{
  "num_hidden_layers": 11,
  "hidden_size": 256,
  "n_experts": 64,
  "experts_per_token": 4,
  "d_expert": 160,
  "d_shared_expert": 0,
  "hidden_act": "clamped_swiglu",
  "moe_layers": [2, 3, 4, 5, 6, 7, 8, 9, 10],
  "router_score": "softmax",
  "normalize_top_k": false,
  "routed_scale": 1.0,
  "balance_loss": 0.00483,
  "balance_bias": false,
  "router_z_loss": 0.001,
  "init_std_router": 0.0126,
  "lr_router": 0.000399,
  "vocab_size": 16384,
  "norm": "rmsnorm",
  "norm_eps": 1e-05,
  "tie_word_embeddings": true,
  "optimizer": "muon_variant",
  "learning_rate": 0.0039,
  "beta1": 0.95,
  "batch_tokens": 65536,
  "max_seq_len": 2048,
  "train_tokens": 484600000,
  "max_steps": 7395,
  "dataset": "wikipedia_en"
}
Below are experts of layer 5 (counted from 0) of a mixture-of-experts language model. Rows are named router (the router's row for the expert), gate (a neuron's input weights, with its number), up (a neuron's input weights, with its number) and show model dimensions 0-255. Each number is 128 + 24 x the weight over its row's rms, rounded and kept within 0 to 255. Numbers have three digits each.
After each expert's rows: a language model's description of what the expert responds to. This comes from a sample of Wikipedia text that the model never trained on.

# expert 56
router:093131109144118118107177116110116107129144114100083090109170129113154114133118131108115093152109086117104084091159151127139101117100132115141103138140118109126091127093134115113089116134128129146120109122126132131128128134131135186112149142112107166166144151152112117093150123128126154120152155109143114122080111138155087126127110186087102124132092153125133141098137119132111133114119131097182093140204111140116163109122139116102123120159133105175100126128142129125131078120135138111133110151116104174077137135069064098115121138122086151147141148186082150123082123135107138124129154128139134161149178149122121113126093117090129107095151154135149102173111169144115083105138122128115127125068119118131093121113111132099102070095103117096148140117125098116119118103102139
gate0:119129075133114123117155131095107096136136133141109114087118147122156119133110148147124133148094167138114122123169120181095143126107085128188138156097110114126156116097135119129157100100132136109115111140130116152084131144122143105124137119124151169147114138146108136144125144144109127128166170096130129123127121098143146133112137123092124136128130148142096101115105148177127119104173135128157134122168116113110124098128113078184130094145130097126125121070085143071132108164179098113126105125104138133146115154116106148100101133124057119122082160120166126133082128115096092157117130146085165132118110139156104153075156159112116154197180143156113105114185119165152131177099120102131099121144156146133129151106168139167146126104132133127136143111115126142124113146148164
up0:096119103139098140135132099124107099133129169085110147065119129146138138153132126140124158139129148167113135096143122130119137114071067111146136146117121162105134119146100121136157078149115129146132128128153157188151111163150100139134136093119185134165112130141092119134119108168145124110151200101141117120106178126125090135167139132099132124115134114120138101099141118130162096125156104155142122126178104115080100137116115112151124096149101116093127099109131153121131122155172145139139135091123143166136095134112105154140117078106098134150125094094106147154123108161108097158158115150108140128112108158137104136078153156109102137155159135129117124088115104164163140142153128130090106151095154084100131155099154128132146133113123101170134077103142128151117088078147131
It responds to: Short word-internal pieces right after an initial letter or fragment, like ol, un, ot, ept, in words such as Tholian, functions, fingers.

# expert 39
router:121079127158117089083144131120105123155142159137110090102155102156150114099158138135122108150118127085097112094167159105178108115095134090104120133119085141105115096120135146116124144141112139154130118117114157123146086148161122150108159121120099138113095133144113120097135135125128118078148157083115098104130104135145119107129116155132112116152121142142120120131141104158106138105118143126160099115141116110157157115144121101080091081168102113160128151118084099077143088097170146174150141121103106147119132167097122116077098167130108169130156166140094140136100123145124097128143123181179143139144171113110145118182113126133148113102164147122193147148125121127114113118117129125123112140095148145181107088125099132089101111103081121083134130107124113136096117127110144
gate0:095103160124120135136083103148065128112109112148132122129126134133168133146113137118119125078167106120140119153124168134133121126102114110150128110125127140108137139144136157101132159101144160136162138140139161094093072157125135137121138102109143122097093147126136140068117134111177117116129142106139147178122123143140189138121084179117102121106135124123107139132135134120102127112138108138152116125140136118126092157144131085164125122059116153134137183143085126162133121086121123196113115133105124169099119112172111151111106136150159133127152139124118139161102151124120110125168130152120103171115133070145115134140138125112102095114090123110154110146109160150077141072146116052115105104093142155153137157143126134133201118126094156112098119131092118113124130131123161
up0:119112170139102211120090107139081163108139121132149091148147146146177165179149106140108102104140108111113118129159106158114127142088155125101135121105121107084182141097125153091147159106145162131138162157142131112097089189098140113092144120112148104091100117131167094111114111107141103119102153096123157152135131121104164144133116151108116161113104163148128166161128140174106143141122102127152158146136108100132098148143160083159104110127128094164168163106098105166112113113097113169129158121124108123117142135132154109116109109121172126136149139122099104102110151143121113127157120152134094129118114086170125137133125125168138094113114169138100116148097163159111121116166149114098107138096119124095134160115118121134174113139075135156116126121118110110121124138141120
It responds to: Capitalized adjectives and nouns in geographic or institutional names after "the", such as World War, South China Sea, British, Air.

# expert 48
router:099110087152141105106140090089102124116117145086125129119131130133133107119134108146114112167092136132126111120129132107143108104104139080124093111104092120107119107127151152121112144179108151141130118127103141124131123175169134151082151117096091147127093113148115088105137170148131090106177124121140132096112100161118127102081117137118102101144132155159123160130142088154119155099119149090161108156149113115187135107133123114099120084114109101139123157107096092136120138094166158154139143153100122126114112163129098100098086171143131150160148123167098157128154125159099097095181153127160174167138139153073116100130122078124142120112132163147123162155110135150117132131124099092101149171125169142161113114087109113114143122093112098099152118108151100160121136123108139
gate0:127114121187116138104145137138133110119193117116118140125125127147164150149138149133108121153119113149146151133132113134146117151178103133138126130131140130115153147114146118118124102119166149117113104138145158136155104110124117189120154168122151091077132128097149132094101124151171147125138135139111126096129130150118180118136113151118153150077123112120063134126135140150139133102152162180124138118116108180147154159119138118115118082098140167141140138057121113168153162116130139112162152180121129158081135124139156152096156101116117139112178153129157137167122101092129125140162132087133157147178118121172127160179156145109162116124132112096085120125138160146114105101132121123102150148134169134161110083174118130115154125119139128139126102129140172146147142082066137
up0:133118100132125126115138125137128107135173121122101138126142105155123160137129156120103126173149116145130165116151145139116139144188101114135090127125120132101143127143120126113134117123164151121136129069134147128152111135138091144096136176146123127091113119096107129084092134132152131104130140197116143113129083098159144112150147152125149148103124095128084143144170127132141151094142164182147124140159173164142113167129133137095108122127122196120148169098093170162133119140120131089153160144147118088086139114143123175113152100112125131089180148110128149147088103125122114135143121095133167126166104108178145161116152151121115099129130103098071161091098152124132113110121120116113159118126101104135152095147117160099135131114124138158096137109127187151097141082081117
It responds to: Colons, hyphens and pipes that start or label lines in infoboxes, taxonomies and lists, such as Plays:, Class:, - Crassispira.

# expert 6
router:139089107179130093096146099100115115133160150134094132130147140133158109103161105146087119158112077129110110118143127107148106108127157107121100117079119116129091094115148149092115161157100149144155125145105173111136101119144095131092178098097090139154120146152122124076157119136114132116155132126130135070080106148116116107093100155095094104136121143141106117091155137131115142119110130125142102144141096128200141115147092108134118098130107116148115152144118105124137124102122163162133132153091104129104114135114109116107118140159114157142167123110108135134111099132116081072169159140138133160163149153124127131127077082115153103118171134109118154140134139137082142158083129089126151150118155153114119095101094111080122088105086107116146133139160092156113149121119133
gate0:146104102136115131125152128135118103150127135111119144201125134100143140149146124149130148129129110170135106120123124162145107102124112118163137144116116063131135105143093112120082166165113140140094169104134131098149112155110157175126157147101089115130157099121149146155111100176165134132117115135129126140140137161110126136146140159109130151127104141125102087118085114132104121118122162151119081144131143106106110093159195138171203155126143137147179113152114133108080128139161131127104164095122142118114113177155171148149150133177129168147161138074117116121123139133173157130116139146146149160164143104141114091099132132130133146176126107116116088110173136127117100105097106131128145126087095142148110111165153133136131107158095146139116163128167147101088112119107141
up0:143137104144134122103145129168141102142148096103126139177112099115120145140144109163126172092145130135131128158149156158151108132159131108123129154164162140129158121124110131091127126124081141123115140143136114121136157122090155166133151153102096120157166126163105133075106115190168137153148090131135137126101117149119114146154137135120123128155107155140083074112115116129067104102098141158123133122115158088096127084169173108139129128120152147135139125113117152138137120122138117162120161133124120122110107175163169145134134123150126159175146157073100084138111147096149141077123128145125132148102134079113149119104167118093145129098115112110117113130163140104116113133118093157116139145117113169111131119111109103121093105181113099111101182127120118032150112137106129
It responds to: Digits, dashes, minus signs and degree marks in sports results and geographic coordinates, such as −29, 74–78, 41°52′.

# expert 25
router:095107120139103126104147087116102102109182135140117112113147075134168113117173129096074114132109119144106095118123166111181127085109171113094093119110087088118080097121140165119115151139120171149168113112097151114155109156144117160108156124126098163128099127160107111126123134139088130104139126089129094102092102137136101118117111133124102127150135128117094123115141078171074138118078175122128111153140094104136133078170093102104135116161125084167107128143132122088153090131120147146132097129104112175076110127103126117130093174165121167130142160123074154141127115135127118116159112172126145134159129144122138131131103118127148117111148138088147144128137127109088117137116098087146154140120133129117126113113094121133109124093129122125152138109148116139092106125124168
gate0:131123140115136114156137113153119169169125128084120102153132093087138146110153125134121098162106094154120120127129121118150122122158140125165121134118120124154052127142099099070109081146093131136146145139120134143187151122117083124103145168163152123116139141147116131144116099150137144072161130095093132116147112131161163112165117105122113097170129129116067131114133126113094128181099152122114107141151097129179081134088081061148160131155111129154096143150147141115160154166116117133125142147094159118146122131118134108160163127102109140161127143149112126128095095119146113164175121143111170161117130106135125097132149127168120133190124152120124151142136099128130151078185102100128128128152149131108128139146125166130144115133117142133167110109140142147087132147116100
up0:146137083142122134162151121143091118132128170115097141131124148071145098089117104110135117170110122176127128155151126152139156107143122117118128156128141164145062132164129132110117109134105130150161132122102115116151135135173147147136157157183152134163187126115118092183159124127124118109146116130114130144123135143172158139177142120106108112141121093124114155102113134084110119158105158151111106155153138122148105151107096109123129134148132126131092129153164166144154139168088110130091145153079172121144138146122132114160157128091106154116124139126109144098112108098107116163156142134111158169139154110143157114103119138215143114154181136107101128140169131093128150105180121148147149125180149141128141135122169157113127119127116167143137101152145154119102137156142090
It responds to: Common nouns about people's lives, work and roles in biographies, such as life in Personal life, school, player, team, actor, siblings.

# expert 29
router:131089122132078102099162109143084126123162158126130122105160093127134076096120150120128151130124100121106082105157168122141104129114188096098127148105087123091101091115141120118141171129135143142123126126114135107177076159164127141140164121098096132121118132156130108111127137149113129114137187118119084095100122146149102086119135121090119069131116143127101128133139127139122176120105135105149112119132120103169155102157111107090091101133107127126129151127120105087155082092143138157142154126120111165123105148122107130090080182160117136115146142126103145148088114138128120093141143131115130131173161160115139110143129124127137129072141138129175136139141135129101120171116092095136157164103135174153126103112102110127104112099113084086126139082141104132093138132116162
gate0:133151119137155181127158124127085125163184133104133083161099151115147125132117130144083136119139113153131112126156119125121142103149161124097161137113146120181153165136148087157083119141111107092121114067098076125145140148144118165152109149115134140145093139116137135108149144094146142129128136140094090094096105148108141130120109142095110102141098162094138139149138071166083154138156122130131174125188116141158079147137091132130147108091125147111079119185119114109198104127151080097126139108162131158140110162106115163122142105131145147127118158140136127148125156099160122138114099085131172106151141110100160112103122116120135099145109155143132100136146138110133148124147098124099130097138122108152071136144139159121146147178142142119135131118111151133145124110110111
up0:121135087101154164115169131122081136145146107128111095148117147129125122151115156106135104126133121151106097127139099126127119110115146148112124138168172124168162146163130093134117129130126108078142135128078096149177132089140111153165097140125145165151102155129117151121124144119159100103110184151119102136112106150126147101127108147109143141180147181115143126124111117167110173139153089148128142123126143114133075130121095127112158135123147067138066142145162129102174107133099112137127163112185141168157126135134128179090137093131158115141096088130132171139141117117149109104140081118117144123130155109111134122121157101104132130143161132183170092128137137133145147110147141163085121110111095118140110179146158136079136141137117134164106124123101142124132134166144075
It responds to: Nationality, ethnic and party adjectives, especially African American in census race breakdowns, plus American, British, Democratic, National, States.

# expert 0
router:083126102144087108106156104123116128127164158119134127102132113155155076095179119109095126163108094103093092095136137090128098097094136112124114111106113134075112114114142163088113159125110153129170097136102145065151119138144115150091136095099115134142124167180118122084157147147113121123169150096143109084103087141139112106123112137115117098139135140124100117129175092141097179099093122132158102142138117107156148103142108102067097084123099120166111170137116102112162121123155166157133116135075115131118125152113103127090102157168120129138142139148125140147117099156118099113170116152139139153139135133118118121135124108113178135107154156122149130151104122112129094149102129108132156125080150146151109106115115118087124094096116096093132139101143108101113132118116141
gate0:111135108160168130152098103122097111116108083098136112105090107126113112108135161098105092137134161147161144155166151112100129153138103116121099126161148169142136168091159097108099156087106091123138135093105114108151112095167101120145122149145108095082129130095167135109128127134148174133142184124093148133144119136133120120149137146140147096118108087137099162163111106091138145123153121094116141123117121146158154117124176153148124164163155136116106137080157078084140115136129179117110161144113166131107070143108173116091139137132148116097113120170164142106095124127083155121100151143113122106122099116116122098131092131092125160111152135131174110122099114094114164090137111128137118117115109129104137133114137142190115122137157126149137119115116107099122105158132183
up0:107151086117168096176139127113091154139164094115141139121107101120105137125142136136129096152136160129109107131111144108108138102099098116160083107134183185138160174131177115115128139100128091140165097107133122142127110102167081174159138134122115084097124165117139096100148170151115163120126157111113079169140140133147118125140114106135095105111130120129103142114128130106134120165101155138155151135140132144159151135108146147100131158156108129123144167081146076129112136139177159106089149178132136113104053132105121130091155112156142098100137115136138138105100131136104115113116089112118110136149109108114113125158114112137113157090173129135171077123125115112106159135116090143123122100130102137106121102094143112156131088140116138152095113127078117115129106157105157
It responds to: Numbers giving amounts, years or ordinals in prose and tables, such as over the next 15 years, 240 units, 3rd class.

# expert 22
router:139111126148110092086139120083121118146134141113108119138124071146140102108159148137118087192105084125096130118133125116166117097105156101127112122090107111109136115109135131100109183156094165154145118123111147113136106159158096153100165119110098128142128136154123124098158161136126101125172152112121124114107065175125116113083124148109092117148119159111122129112181090156105150093119132082138079130155118136150160125138108117126105134157103111141092162138122128145135125109185170123184136152117100111107104163114125112111103135132114145138139122160112131157142079134108111121148145124155163158154146151103159125136107109104131086108136129118141173167131109124129138120105135104137160159132174173105092088116131089111136089105100095110135145113159103105140159113108150
gate0:122128125078131144088134148112124143169132130114163137153124124129158119112133146119103127128101103128143061097104123173158107111163145144165117102129100134137115136141125127130162148193149172134146105122107120170092106108143128149095143126132142165151185168143115132147151133160107110120164125117106130123125163151156134125129112136111091094124114129117123148110118147184075101153106112143098113179127169166112146126104124117119097143124159147176139150145150124103148072165138149090140170172103143133139134138134094154155133120101115154125145110166158162116150097069121144142128116111122119163167140142110158138133141143099158136133119109114145123108132117168162139151124144143169079147187089164169107144125129114137151137113132125129138140162115138126069144085141163
up0:109114127128136151110152141082129138164167088136154130131117087125149143124107154099092126141103085124145134075145143147129125132102191162176132135140169148184122124136132067130174128169123129092120149103136108174073128102121129114098120140119091138180153167096137158171135119116126114107146161133117110133155142116097135148163132104116121154144146151126085146115136113169075117109101114150109131174111107160114177087095176131146108148115140159143145131129147083097151100165144132105157126131113173123151164137131091154112151115118093138131164124130141186118143116114111114127164108145133124156131136149109126144161121155120110157119108128130158138083136127126147107114115145162140136183136111134152127115175139095135127141108164130104129119110108132139139126065135139
It responds to: Hyphens inside compounds like Multi-camera and super-rookie, en dashes in year ranges, list-item dashes, and opening quotation marks.

# expert 59
router:129086119145079094067154120117120077137162164131130113114170088151126112106143141147109112176119136104123126139135160133165110096118158124138113136092104122117098094092138148115114132144113159141137112119111141117158108161166106144097145124130109150116113135155109111126143124128125137128148136084126127105108093137155101122132115138140106123138118146118103115127170094176101140078084177100129110142161132127144149118124128126082118086155131116163108127094106120093147130099174168152160124123107084132108112182093120105113122155178104183128138132142102122155084094142132106069136133155137150135150177121113139137130097145106147105083144135115187162153156150123098111123137097086134144134121125119167107091125101129110092082102103126107135140089133108110112120131103159
gate0:097121106101137143106124149137150113123087138131122085141207141145127125161149153141114139163099122150131122131150110126181101141151113149156139140127150183144150130147149138142096115140107146110193136133119158118103125152085134108101080163117126115121140098160123128104096179132104105145126115079100155103123141138144112141097160117167130137113142131121127129104131112102167118126118157103168127130093146136114125087152144115093141144115141110132107098139118144109116131135155144133142115140156102124150106165097130157105134128095113152117144112176092159143138133146112139146108139121187150165076166097120124107132115084130092091102184154155149139107150093095129120102073145146143104152125150111123119104129141148148118086138080119178159110129095129140089104131076178
up0:118123117148157095112114132082138124137108114155137075113168146110140130136172127139106114149121161130127138129152132104139120114148142122151145127157106167139138157160140134131152106123118150116186136131145168121119151094099140108104138149147159138089095113145141131129143139074092127125126128107096136099135164126135133114139162126141142117114161119117131173059162114109165152123112107117135116128098146107130133110118144133111184149127114081146128111160111137156103133143154136106168107135119151139151119163105142166121110109108127150101095140169062167125154129133112154129127140150165133167096153119112080128132076093159107158138118127192158126120133099134125113078099105178163125109110112108084140117101143148177113087170108117180177118130110123146150138143069149
It responds to: Nouns naming wars, competitions and media works: War in World War II, film, album, Cup, League, series, broadcast.

# expert 41
router:126118098141120119115155106103118109138141154117112076100143118161170088094137109147102107168082093107103121114150145119162095130107141099120123103089107110129102096106164145102116172176099141149130101115105169088136105146144106148106142126107120128125124142142107118089176138174072088114133120111133128127109073146134137104120098145119098114145131137141109121112151106130116153101124147099134096171153100080170137105145105114113107125160104094137104146134114102133155129094160184133137128145106103138087099133113125110112108129168088141144154130147123166151108136139118131089164165174131134134131138167122156081158100075113147124125161167114123150150106110141122123129081096104103137149110157156123132114087113122108117105122105119098139113116147082155086154131107163
gate0:121125148109140128114132121089117151119083134102139121140141134115139123119136097123127101156142118119123139093131145087115137106112128110138138121167104173146117155116120134121115116119098146100100110170121134135118146116143155136113169176071146139156140109148084172101165138146117114161158136153124137110121143164120114151143098134157094090098135128068107140161134138153119148067113120135186119131107109137107150100131093167118206071140153159128145129075143143109152110137124181115085114157117136163082152099122085094113147091172120106114078153104119141122118098138145158154122131125120150110086125154103112144108115120143099155161151119101128062104105113107144115088138117129103128153085129118104149122125124114143119099127140130102090138142177159095112146123102127
up0:136165125107131111103160139092153135101076127070162115142121121106152126155132108148128094158157132115101134124159101124100092107102156126147121079130098161115128126155111155077095130133114120123094128183112148124137162098117140150123152147094108149119145107138099179113164112139128091150129118152112149095123135147129138153163092141144103115100118137108130126124158129124123176080100099162174128151098093136093115089122092133125160091127141153123160092089140143138170127160165152113115124140124160163066159116133081124121142120175133128123102142129124122151096134137164135145135122129118130110084126175093090154124120155126117155148149082113113124152125105156133130106116129097110105142081073123108134100101107126127116127141177171116112148123171166117139101097134133
It responds to: Opening parentheses, quotation marks and brackets before a parenthetical, disambiguator or quote, plus line breaks around headings: (PAS), (towboat), "the story.

# expert 35
router:119130112138134120132134127109111123160152159129088085063134093164148102073143118130097085144119114110110128112147133125136110126094136115124120110117114108115115111107167149121106151156103141136147114106126155108124115146127116153113170112108117143143119167150119083104175176150094102122118127091144110111111122133158122098132107141126126083155130147126100139100172111137089118112088131108133120136139095125137104089143075122124106113152116123143125181125095065111146111101179181133130095125085108131096112142141100121091098123165115154155133153163127181160118118126122117123183136162127146148151155153120183105166105078111136123140132161086144147139119113140082108171079125106119126144109133146146126130093116099092124123090116124090168137112131092148094163119110122
gate0:103133145135096090111116125141094160165107119103145123094091148118122094073140141167105113136097132102095145119106119152110143100123098087071146086094134099098096103166156123094158107105080135169124072157143101100130128149112076127119123151160109118144109112180130153160151139140129121116125097112100133179155154162157145113112116135163139137106118103137130136110103172140149074153165136113116120127129136129135149142135085111136120129131150111162109148100111122098134123110156134115118131137120138103155137154101062143130101132116138187087110120058109137154135151099096112110097099136140129111140126134152126117117111147130105120164145141153129116142159131127129145166192107139133138146140139125139131151110156115082119132100128106152114118146179123140166103173107089
up0:088147129145133111153108144136094167172125121134143121122097147129130118072103152170094114126151144086104152105152140122122122098139107092093147096114131114083143120168136123105098116106122112161130084145118072105090111139072091102104107138121133126161095118167186137175134108142127124108163094129106121201151159123155143095140143157162137128104137077133150122139116147134111093143146142129092128158134121131119125181113073125141091135155127082140116112152133110107121074124145125134151131117090164116126118131117089138132087142148119151131106113075097145130137131105092119135115107110138147114096127176155120101104079127136104156173120145158089130102157120123122151138164110157115170145135111112150145129119131085109135131095127117145112120148158147159153113151105126
It responds to: Line breaks at the end of sentences, verse lines, list items and table rows, plus sentence periods and words like there, known.

# expert 63
router:134117115135091081078166105123110089105169136109142086124129114144153134111158113134124122143078121125096102082161179116166112108126142119134123129101082113099110114093130145121106137139091168133163113145115133110187127150153100152105132108113098152169118138156126093119145115132113105092147138122138076112109112136161100113145133144137093078166144141110117157119127095157086155114090164115116101141121094100156135127142114115075118072150120097163132150125116104091151109128139169158161090149112111176088104149109105085105113145161129135117130156144082119157104103120116122117124116150135153131142135141103142110134099124091161139118141146071155164128104125125094122151107136109144146164084137118151123116114127130105113123088109124106137128103152106136094109083110153
gate0:158103079126093127140088126112117123135105165161139093083140135107097174128115135154130146117084133132135121142122137143148126139140107136073104126127135114131150150141109158146114122137184088116129151137160140109132113130168130138146114137098152151197135140067083125182114138126125131118105135178119139132145137124105150093156161127134090160147127130151156166085112113107111147146143159139125155136108143120114149152169116136142136148115131193154111127089135083162123164161124167162115126142183077142139095102121148122132153131133141173126124104128136125167092134133095107076141160143117142145096132133173102108104142112107125133135173174106143159140139130149103103161141118121139159097100167083135150142124142125138146103109127124158175113131156146137165141126103172
up0:155109095145123108133118131123103132127067123119138150106139147164135124131079108185099154135129092095133104136139130134152103143115085102052122125123137143113135136123128167160139101133175095139123178123125142105129104135143119116102162150154158138191105144097068124126098099151138153109115096156109111139165127110127112089147134144104087146144157145140121153072117121123138135158133103161103169130112145122090127133164114129141136122134138177168132152120123107147136126149122181182130144091155104154167095101114161102148174112110156138129114128100125126166126122135057128114152134133090137145115135125147089106087150118116155135120143174142115138129129092109121133121157119175156123113123154102108161177143165134128114103122115086152143118113159117160126114131092143
It responds to: Abstract nouns and suffixes in organizational or academic terms, such as -ology, -ation, -ization, School, Company, system, development.

# expert 58
router:144115117150125105126135079097110088150157124134115063087158082144160103096183102132116109146123092124124116106132137095153123123110150119121108125110097103096115097114153144114116139149109139130152101108110140096160112149151099128073146110093117148159104168191127078106174157146093090122134113104147132108122104166134114117126105141121111108137133130142117137115152087137115141095093120093123113144134118117132135105155096115129104080151121133127123156122117078139150126102165186139134104129106090112098097133119105114126089146154094151156152130162112147141114119137126112111147144165148140139153136163124152080153126088100135125120135157097128159154129105143064107152099115120103126143112154167150109104101113114115095123101104107081150136084154119139089145084099131
gate0:096135160131107144117126115113150096080141117127134096143157091100123181163127112127164112078128071112098105135158128111127109098113125151109132148106101125122117142091093150148143086143175125138159131110095118137100123094142100124124151143126140114109141088140111159148169141100126110126090167143129206156128098174105112140146146143103121186110097150131120145105153121122103148133132098088154127118102140119149101139136128138145126138144149130117145149160132126102128120154077076135135115136136098166135087126111172185115140123146132125114114164191143188115145157083134121160142118161124115130129123181132109138122136158114134136129086137127119161125105087097142153129122103170085149143106121122128115113131108122141113170142111150134077162118111185124140112137148161
up0:118136135111090126107136111078140115109127119122169073169136099113108166139150125150155152113134072141139103103148154147128105129109137100127126143117128149129092111140116108149168102088153111128151133090093147141119093115139099119123129157075114124157158100149121137151182135139155122120154140159110211160145134178122095154150164153129133132077107119143125112090100099122074132151150115082160115100107147156182142123133108136158121166159140129125111132155127108098099127130086115161109109131130130155125134116136126156106111119146144109151145131133151152119141135147131135093140137140135123137156146160159091104143119131098145122158079100143100149132157130111111186163115098144101111162107115078101147140145101122135125127171118129125096195172096147154152125135150135
It responds to: Periods and quote/parenthesis-periods ending prose sentences before a new line or sentence, plus some line breaks after headings and table rows.

# expert 14
router:133087116155125126136141133100129107141134138127119111116145113175159107121157100165109123176112102109106106134141158090142110101119164105102086130081128129125132110113131165093108166153075147163131108109099150116159101141179098150085137095083086156139121146153107135109131125131122091113151109101153122097108109163148147130112111149104107095135116165124114126102165096122107145116108131111154113136140124086141153143153110103123121114170097125158109161123084111149136114104141157170159121152115117114092097144120107068109093145172101141127165146162126155154118092179107119118146115132160151170178148157098127120140101076112160108131164169135133149157122115158118144121120120117138158150120135137139100115102120125074111090102102120127176142116165113159116106114107123
gate0:132137117116127123160092160134118098082137084121096154110158156143118139120162103131139114167115112098148115161153172116158198121112119074133105127183124105115107145140118125144136113165141118104139113170118115147132119155114155116135144133151100160182090165090125152097128115133116105122165129119120150167150115111135120130149171149162136125128160157131119137089102120081114127154152169127165131149131145123101117152128107132131107123098097149133168136172102143173130125129126152144157115113121120179111145170101131144088125111121161124163071159150141159112130173156087148163136097123109100107126104102113131144155133121120128179144146144129082103094108145150067131094118136081106107126090141116146147136157125153141134118080083101128133136134148130114140086160125133
up0:105128144134133131143137108144141138171125131148141119142106145112126114127147146068148088145109140140131120114127131134138091131099109153190172126084163116068150129162171132161092167139075136123127108113133119127114152157167105127138131113126122149103137117113108082131177157136125137135109134113118120105100185140090112095109114133150150126118134127165163149159164133181103121078185137142095140157115139133173101126099142128062127131138145089135165113101144083118146156117129083100086150127147132125149148114128118114162113100145137158133133119088116138144156150119150107116098106162149161101127146182076096131120122127167124159122124101128096088147109081152139100143117083108118104119117131143156155109137109127162150105147143123152109152126139117156156157089123114
It responds to: Single capital letter opening a split proper noun, often foreign names in tables or lists, e.g. G, C, K, V(ästra), B(ostock).

# expert 49
router:131094111134112118090163125126112098148176128125119130125153105149141122116176136134106095165125114127135127105138122114177111113100128076113121113121103099117091127099138128140126134135116167136136109127097171083160126138163112176092146108097087111136092124154099130110155159139117130089128158116138096103106098136154112117075113127120131106137126163129110149072159108146107173115066155103171087134140097119134132108156130102135093130146124133129112136148115115134162096114154154156134110163112091133140089126130123086095111143153109144149150120150105126186106106130083115096137128154153147144131141147108174108135113126120140090129161154077169140132097097143113102147103095110119178178126168172153091097102144110105133120114092109128153163100134105117097122130128152
gate1:126165132152136091131107174194146104132143170112129110149166094114144123159098151146151139152109129154156161124158124146104135168124153099120177089136139132136098105156118084087118126094119168124113096128069108151121168143122112112185131115097105108104128148131136152151130147119120117129133106119119138122116103136151168134108154146130143118123102135186137136152104165093182133121127148139119125132141137127155139078185098123165117149103151127054104157129089120111139156109127136120134127110065127139122124114083135146127107136129171129120123120126098112130119167100121128153151126157164084134104169112119144093139102093132113102150119133129114169155147093106134109097124097112118137112122095137081092094137126113088102118129142152063116122147122144115087147099135130
up1:123158152101118138145122162193137124071106162119144121162154087100131129137124141152156088151120085124154132140166107174150107088143126111144154109097154130136135125117115099090120147123151114119132119124093124121123126132144172139169168095108061123109128118149109131155128163141135114115130118128119161148115075121150135128136173093147132151133113136150120131138066136105163118143142126149120156073126128133148117082130129126137081148131146113093157136121098131155115137148146126170123087142070118132151109124121112133171118148092175133181125104166139095133123164181157165121150147143134094146127161130156123122118134138145090107105126092130133176110175129157123131130181136124151111088147101095092138144146123126097115134126106157078110104102095116135100148105136150
It responds to: Conjunctions and list commas joining parallel words or clauses, such as economic and social, or, but, while, ampersand.

# expert 45
router:125113093162100124105168117087101122167133116127095102123162117123162123125124121103112132174095072112125096106148141087133103109093111121092093109145132089125081110091146139094092143142138119155131100120115152107132121104128121149106129114112104135130134160148129129096144131115118143108137147107138128116061102130148103106098108167101101115146099186126129121100124109143094135111128131114180095136161121143123149114136141114122121122147141100162125142125103125118124075131139137155152139164129126136054130145080087080116145141138080148127166153170116143111118095147086122135136142111131140184168183140134122116144069105095136115097144138128148099157134159174142110108130119133123144099077129124141122111133093133098097066094100106112152110124139125130115098113095117
gate0:125135138168136149120122096110117115136146154071077157126122104095125132093100119139142107126095085154148188177115099161102083142163137126117121123152125142118157074106133123119110135134129110151119128140146154139109171180138128160113097124140085108190126102108136111125148130107137134130121123082113167120104147152108153127175124110146132154150111123141120155143177127119114162075126136136095126181144158180109158160154106150149146148117185092129115128135115158131110122125181151117127125098144106121171122087137092143147103145108132136143115090124130105124132153105121113153101103128129125121123166163121147136136125138115134140113134156086126104147113149118098159123103121151136080117096119173116088117077114135125116120140106124107099080116139129205148103111121096
up0:093120136142169160144166095153104113114153131096112155118147134100151096140141124135115130145113106163128119170148120118110120119145141102092126118121157114087114059124152065175099152090115114139129121146126134134157129154143106125138079087145116105117111116128128102126168138085127139163118119147123125140138108160090146117140067108116098138147085131106104111172150155134136137115150108138115142199121136199127163133136077138133165144104166091168124130133121093148140136130119140132140125123107126129073092111128091135136092114116134176123131134181175111156100156102141129145120116127084116121172163138146142139074129135127160154128149161154115125156141172143096169126139092127088112118098120136117121098147154119134132110128150137126109085118126122133147154153107090
It responds to: The second piece of a word after its capital first letter, in names and rare terms, such as c'af'é, b'umb'u, B'ay'kalsk, Sy'nd'rome.

# expert 10
router:109119132183116109092153113134130109149148128125110083119127108181135113084162099130096124167109117128101098098150151109147115104091134065118124128103101111118131102128131132101113159134116158130132082114129136096157121119186118132101181089086124130135123156170105122135144144140105118112153119094140112109120093174146130102116128150098118096139118144123109106110146112126107162116128128113139098136143127081166130100159120089108105067158096117140122171126086097109123112120140128137162106137104110144107078139112121119105095168152106160148182138164105131160082097174147100116156136148134155157132166143108145096115117119112157115122147143121139167176133098115106129117061111110105136137128147145152095114101115138085134130084115125107145149100128105108085118105132129
gate0:125167125123139142081146138129154127161116200127093168164110103153115144098155121099134116155109130114163130132119155125126109121094122112109141093136087149144111135143183175142121103118173125143114090139147181156146139097132122124087155112120046151103121110129112141132112130126082098155106123146131127111172113150139107099150127176119128129105111111121143098069163170145139122127121139112110106137113154094097120137147141083142144094107109136127118134146086115136112146102148113142105150137125122131107132108125116070120112115122102139160177128119137131082094145080092094175122142115150122158113148169099155125090159131101086154150120095092158175155128143132114151115122111153082110149146145140152113140133148135149143139120135134097146140156143147137179128145173126
up0:112154120138153097110158147126143106147127167140144114126141120123132181109175098116138112165133132114137079110141110117115136088111124148134097113141078106140138117147139155117097135131157160137084104141157159149157157118121132105068137123171088161089140111158097146157129141137093115131170119127132124121153117156152112128151183159072126129140140112151141072127160114154121127107135162107140122120125151031107141145139147118136124095105126167114132125163123095106102117118169120118134134165092094101103169157151134118126116098108095172156116131133114140098097097137149100135142117103130137174063125104126158134104145132132123134157161088128177175155165133121120142092124119140061121128148164144119114092124100141129129117106107144126118137146134148129127126159145127
It responds to: First words or letters of proper names, especially New, South and North before Zealand or York, plus coordinate N/W letters and blank table cells.